From a checkpoint of a small mixture-of-experts model trained on Wikipedia: 12 layers, 40M parameters.
Below are experts of layer 6 (counted from 0) of a mixture-of-experts language model. Rows are named router (the router's row for the expert), up (a neuron's input weights, with its number) and show model dimensions 0-191. Each number is 500 + 40 x the weight over its row's rms, rounded and kept within 0 to 999. Numbers have three digits each.
Before each expert's rows: "gets" lists some tokens that make up at least twice as much of what it gets as of all text. This comes from a sample of Wikipedia text that the model never trained on. Tokens count by the router's weight.

# expert 2
gets: " |", "|", "\n\n", "-", "\n", " and"
router:455439484527427449443538513527463513462501532542465479434510456541543474390523486428545452525528555463369482545465507522534552490486451576494488549495472547492482551463532574494474517500553515497480487498507551513513525456502561562575553541470502498475499466508501535548499492494543539468562485452535495515478506465496451538460464419530503491512489494497477456511538537540497433505472475469582527599534402552493484507585523450545485466438527533486512509537544471467493521445403535515511488480442508486510462510538458509533502492494499506540525517551510588443466503472525532522
up8:496582490476438513489513490464439530434530547586471474464537597515498472462419452525512574445550499520545487506478510482497524514495505443441501485476430524558569509527584436495502490504459477524482500512542476429494483515537453518430558490403519503489488509529487398476545476511510564464462491466479501537510485555474480504573544556492468516537515466431520488507510545421516486503463485485458531436501520535451558465605477496451498517511505517488516512473512541498537505471490439485555438519569459470499461428503504499525533536532428491488457514576522476492553482456491550506
up9:483525521486466523477533507502491559494472527507523418507475505516485494489502542510560524487504476509481510573552470449553503500516519458474494504511421475612497503519527528588502480542455516524445556500406453498520443466454474498570516423475473507505515487499391491518539509509492438532476477447490470502504509489484434570494541452484452512523495542506407444535501513471540508562440462594515580478480486508509532508526454513545464460568426526474527471557545494498481490530516466446484463596593592450563471428473523506537541487428462506504474527480469497474503468540473471524
up10:479489519571487526589536471471535462573491486514546547528519449490430493521506526512520493442456483502503502502453371416496506607478490492579514514540527508549499504546488564502578541468418400523480485556515466537479482481505559489564432541466467418533529489544410420537496510602493491413504536510515498527535510513514508591460511532532499467465518527501505479520561531438514522551493446457477462523505520511496557551524507465520512473505504507463483515515481548458539577539499511464573505490573529547560515467454490500487488545445429481565523495459464475513478569483462483498
up11:507511533478367534486444497441487542517539502483534542490542509532546518500488541511503385532449424571487557498463504534518493513489557473533439468462508523511514571586507446508437490502498567507525478458517499499545501503497525482533403526525463526561489531497492537448540502445487447523540553529538500480535501492517477478499420582471510522493504508502491452497552458426419540515540417497472488432433486494487487455445491527545543467535502517442475507545441506514490490524523581539451538423438512510466478507469489509510529478545529530535519515523478457547556542442474486438
up12:576540411501539528468474563520490461391422466495466496507466526505410430505493484515447478568575421514482573488468480479547488538497517476542460497451465506472482545557545546451524510505469525523533611520507510465534519495502589448531593475511488576480455531455462564548503396445495582457533426473495495451537489458540509479508513489485455451514571526438480469515504524469459540489499455525517486477464542420526532469575514558496538455453539498470552505507495530470485521473550445451506511575560538519498460556463544411499544534549490484493485526503494514520490479422441525427
up13:528488497473471455503482515510541471516506500551496506509544556464493548463416504526453498553504443528523500440429578533509462511542525542485496540506564512551568510477576502464514478469482477554459511477486478481501513553530486519469486539563503499511544517536544443533437509482519486536520522540537573527493390556530507477487510432467494519501417524501526481602531487487420497555498424517491458537478596466530478541501457514498468470527509449489520511523496559481456446492546523559486524440485475464556559449530527444392531494518458495441517587560518522478533593515485531489
up14:546440520444530475488486479487531524541485478528515462517462518594507482461531552531523524468533464535493542448618484469440560580548495505517519522478567482502529459513551521521522526501472503483471577494535526584547543513457485532485474465509491520508533532498491507428516562505439426579463511547424448513490538549425522458472548510497555545508468505482549521496530514575470497487493526478491433448487472552473517505451539544534481470446505459444494451534460492456483445503503552517458522449505522525474498446571530497506500499497486589474459568462525494451489474519524589515
up15:477515507570471494576586440515529490482474561540490533493545468498519500527577519452520536530455445509453540523479476524560532484494575574521462466550523543530476549479514472529484483488458509575469522531448499526490486544488493531559499493569483478490517497525445583526523466487579506505495460475470513509513512498525450541429517502520491503453549554480533556503517492532501465505447523419522497491536534478530560497488452504536524441460547471489520527462561515476512487520467509521498469488520492507564481461504566447583550525425505487466491595460460440478492507525511544537
up16:497551483400426572541524467511491512489555433522476562525521535594520514446463527500532459421492555518530476576514414469435541535468501538466463548517478442545545438533528436503516548515506521524559473518532507518482495506489476526589429570494516460473472506510466479459481527543483463499541583509450483479503510549483518546430511475471454522520500458491533468540514491446538488574478454480484433482496495496497522464471520514524562447561534513532506491545500544459490534489473477522502494436496540524416509444453553471585496508523444495518566504467454486579520524523501478481
up17:492460546429523572440460510556511459520480520529569558513452518465513427479541486570518490489466455522472539454467525442486518533472509529439473419503578511466530533467532456474495497455448519475425477530465487564524556501432473537482542477454539484443531514526494490526512498508426576524531463486580437489478499503574434579503474451465516488557537553517518525394510436504475517531451571493471470515529553517555539480538502533481552504433557556441524531532453546569421520551532492475464496425527458489480508572528475422474535548525535483485462542532477593468506538460447540468
up18:467466477506536504468490483509554477494453536505483574530492521490525488452534535504494497433482485521512507487482480496525542503469495534474481440482489433555500446496523544529509435554493422520442527573556492559524440471440513499547553535534484530531491524440477477494454451525492513473500581517513531504462526561396520489475489531486492565649469443546453463522497401459556533517471507490478542509474466507450521528474531480469474486445481484507506414493571430495457508541490498455457524601516537493536505449482512496496502564435487543457582441426486442510510485488502547473
up19:498487572539575500541496474547541469520493523564472489518531447504549509544511500454501540488557492564465584498504462466481549494490428495530458499652535460491475557532480484583552469541500519436501495499519477601507554450438490510476524506527509570535540559480474515405522451521482476447476527535513560518553521494521423540480448532475491525584436498571506409503463508463546457460546581422503427479485561545502504544445490553473424539445520475439507479480496472491469527543484530557452514490520429480526511512490470534510510513513550465520534539470506489558511522499517555544
up20:570502546489510534496525446495423494496558573527568456534530529532497504509488556512546496475570548525523476510523440493482505529420440512490434552537434426545525501598612552437481513500461411541436524552467505538523479544471483502541468560480453471512549513510451414498477562500405502564503373461503489522581558512441453555492564500500475524442555409552549529477546546508452515521412491439478422473486489500484492449557505491534512563516503497505492501578549541569508467484495500561528492513509520491458490522483508481543493521488492476500482522536462524481495568515549542532
up21:547510535505491464532558541471522484535452440554561540514503482563520497552496539466499540509552454507509481453446498541496461535452487509571493549593525480456496520580502566506511537521482530537453584520471487495525535560461450430461490521519532464412522507483437488543466514537535493531547506518531581515539463573552450474504508585521516518467458534491499539434505564493481526520499548401480466484555554511468525583439476522497476537474500510524535462509523473469474477550483518454486586472508544531454399493502477517508475479520497463488472534398521417518531497485465472530
up22:503510453526467508476521520453554467465483541556523456487475471520449534411529550530555529467457542521555451504521500436493498516543571511442545461452474423508546510461530469575512505514480415541418475556584504495419472516467449458523480515509476417521469530482483462462475501521496485420523512478537515498440526594488512515550518497505457562624533404501464512477539499457572461517444434479460528521496451448470569519450521517506465533489572493506483517521524435493493506569526550476550466479519468512470456520503500445461487519446439526480569508439416427540469433481479504496
up23:514474509517514526517495485478533485501488486518475478545549518463507540518516516418511520444492507516507496497511463515558536445449487516525498392533509438500488509436502521468496514556503534566475513507502445436454490508503504542501566501545446500512489580408451511466480429548553494465458528557448549396506551499442520407576512496452453500445512518458492503461506467496527500504544502487461546519578439569487522561452424554488469554571542468489522487381579530543494462479523562453425497561456452444520471468432596512481453546489576483482540532540438453448511495481482511518